{"n_layer": 11, "d_model": 192, "n_experts": 160, "experts_per_token": 4, "d_expert": 64, "d_shared_expert": 0, "activation": "swiglu", "moe_layers": [1, 2, 3, 4, 5, 6, 7, 8, 9, 10], "router_score": "softmax", "normalize_top_k": true, "routed_scale": 1.0, "balance_loss": 0.00513, "balance_bias": false, "init_std_router": 0.0276, "lr_router": 0.000626, "vocab_size": 8192, "norm": "rmsnorm", "norm_eps": 1e-05, "tie_embeddings": false, "optimizer": "soap_variant", "lr": 0.00339, "beta1": 0.95, "beta2": 0.95, "grad_clip": 2.0, "batch_tokens": [32768, 65536, 131072], "seq_len": 1024, "train_tokens": 358900000, "steps": 5195, "dataset": "wikipedia_en"}
Below are experts of layer 2 (counted from 0) of a mixture-of-experts language model. Rows are named router (the router's row for the expert), gate (a neuron's input weights, with its number), up (a neuron's input weights, with its number), down (a neuron's output weights, with its number) and show model dimensions 0-63. Each number is 128 + 32 x the weight over its row's rms, rounded and kept within 0 to 255. Numbers have three digits each.
After each expert's rows: "raises" lists some tokens whose logits its average output raises strongly, later layers aside; "comes after" lists some tokens at least twice as common just before its tokens as in all text. This comes from a sample of Wikipedia text that the model never trained on. Tokens count by the router's weight.

# expert 0
router:146117144181063080131084096165142163105108064159117187091167112102126111163128090112190109123117167106150087123064128104169124163199152157140157138148166125166088097110154119152147165098112095
gate0:089147093113142133146197132089071159116131097123121149085165094134109134128146119191163139114129119126133134118083125151189127049152126183106115124075143141147133134113171160106184076093205099
up0:127102175128158109122120138092124102119125213130174206187203101159086116143119142182122151172132117072129170094183117147103139090142153091150137184126112114132145118142159139083104120147134122
down0:118138137122155071123058160130134111098146163198149091136112163113145119095175141161127175060110125132093109110183132082100101164087134187131150081144094133104151136130144117107118165077126153
raises: "most", "rup", "western"
comes after: " the", " L", "L", " l", "-", " in"

# expert 45
router:156161183142125123093104074152134118192128148166131138083158136105147087175104085135114071138154185097130054178093054157135115156079157126147134107168082121166069161111081135133141100103133123
gate0:179137073130133103113094122139113160156197138143160122039148170125136153139154093099197141127118119131082127154102117106052094138077152144129094158086149106163153117104147123149172146124197152
up0:133151139176109156080128158117155129188119143143126110132153110106140128104119128105116137143110104143157142123146167088138154123021131076117136064141202084116110114087043129098156114157139108
down0:090132122155174177109181101168168134135166099119119155134142142168218128160096070151140140086188111212218062137154139192135103101154164179124117114171127162168080139115135076095157058167132155
raises: "s", "ened", ",", "ly", "ning", "-h"
comes after: " the", " a", " his", "'s", " as", " The"

# expert 26
router:208081162085130098162116102112156135112074109162112128089143100072134106134098128128148114156180162054124142175094163087107107139111179090145125148151156122157139146187115153131188126135091144
gate0:149131056076125172098062100132152211200117139154099121122119133117127130127133076101193204098124077092092131123081103115152103140176107089182142179103062098094129111121104109133075127131163104
up0:183096145091121065151083133112107090078112121119083138067125055128078160125144129157129152111119120072128143145136135140136138109105083072148049109131118131082104109173097189166095167102120159
down0:146112144062168112104101096133132110157140142121135137103113148165135153122117121080097189158121094138150092166117079104153104088093129100130138131131086179112193138099157109158123025140100088
raises: "tained", " of", " as"
comes after: " the", " a", " The", "The", "'s", " is"

# expert 139
router:130160163157096092171077144121143162140166084124149103095148116094103135156158097164075153087159171120120161120110093120088103196129133128170152144146153111136159137100071119152157091109194091
gate0:133177160164164111099162148146141174144155117148116080088131062115089093042125121169175098175113203099140130131108100107147129134128058108137082123083136137123113193181103160129113181110077138
up0:162190147115126131100112123074116137118102140139102119154229171115142175201142120100115137111049139072107143105091131163092066149127118130120107054150100090118144089122128144153178115104188109
down0:146157145129129089129176118115125199127108156139142119117155177133172109115090120183071086102110128129149126091212200165172081141150117155109097134144090143164085094065145160130106137095105132
raises: " by:", " by", " their", " a", " into", " out"
comes after: " was", " is", " were", " he", " been", " also"

# expert 130
router:105184090110105123139174120160165119118162191122148135116164140169147162141129128119157070072111119122152119059084123136098089087050150130140162100153163171117166110139152119151193153146132094
gate0:117104156130139142133128115100163125142078030101118114139084114143123132196110173131084059068123178116128147105105082143092142188100117120078125134087141117141127174087187116148145142119170141
up0:136092125139075121156136179155147094129079161124161086173169097090162136133142118135043079113073141110135114142151139176144103171126129117085142152195097166050134138117102100082153093181107148
down0:131159084072110121073128065155127096151181047092142097115165135245103161134112113132140192125094115102072083101145162066085082128148137098137114159125129176100183110159113122136098141182096070
raises: "ry", "ic", " them", "ian", "bon", "is"
comes after: " D", " d", " C", " c", " R", "D"

# expert 97
router:078154083166083105187031138102128137154174120142085110095139098106092081139086113142061159079153161139077120128108105130165107109065099092143149159153165132124121097113124105143165103107141079
gate5:175184161148156113095168155069092093131115183114147172072114152145145177144074137129162082133080182138112119165109182084202106111161163201107144156167136135128138096148106131112136115116100076
up5:119129090172075097141141187147158107142150141131095153117112141105185125139098106111188138073116061180088066084120146155109142087109116136137144122175116091150128166067092144096124121075141080
down5:138126152150140096110176078202108170089145159135100133093138091094120154112135165085146131164146128145157169148137125157180145151132161159132153134117084153106159112160049183147118149122118120
raises: "s.", "s,", "s:", "ific", "ers", "s;"
comes after: " the", " The", " a", " and", "'s", "The"

# expert 32
router:123143093107114099167149126136164130132114124127112141121150085101163140124184116150143089130171167170178140201095083129112140142119127143153143144099117088132134111137102096132141077125164089
gate0:107137144135150159177156086149127136144113127092129105119126144139134198181166085147088139146136132097114136117120138076094147145068140085127129185115132159145132146081124114092098128141180101
up0:119112166170140095124118150126128122140103149091140129145106126106162114128113142151157151141120098127180154168160119077118104101110154138043113140150096168158186100135074143110111140145176148
down0:167109124145178134099113100087053101224102170162128117170081148151091124104120142142132073076080143115202125116074088160161136155091140151088072124111132136135125095143140159153102183083168135
raises: " a", " an", " the", " one", " it", " his"
comes after: " to", " he", " was", " and", " He", " also"

# expert 102
router:147147120145127113109121085139133134120068132184094144062164097102104082158147103176116179110169088076115154148050124097110093142089126118169152093130164170144151159157080087137142143091061130
gate0:132123146130141071149178125099115109191167088216143137070075083159128125031118115191136109177123105145179144181110146113130171115150124132186091132137112138089146145157113127068124150213104165
up0:134154153112081152125164109121101100106134173165116119083103114183095089088113152149119130122150125180097132089096084149072130134163143095151150124113131113192165156149109099104100148088104182
down0:167126113145145108145177109090124129131076119136107131152119105160099156160147120107160117152098084117162137132097109149101160154082148107131132169115159145144142133152157135177127156151094217
raises: "-year", " years", " times", "-year-old", " months", " years,"
comes after: " the", " a", " and", "|", " of", " for"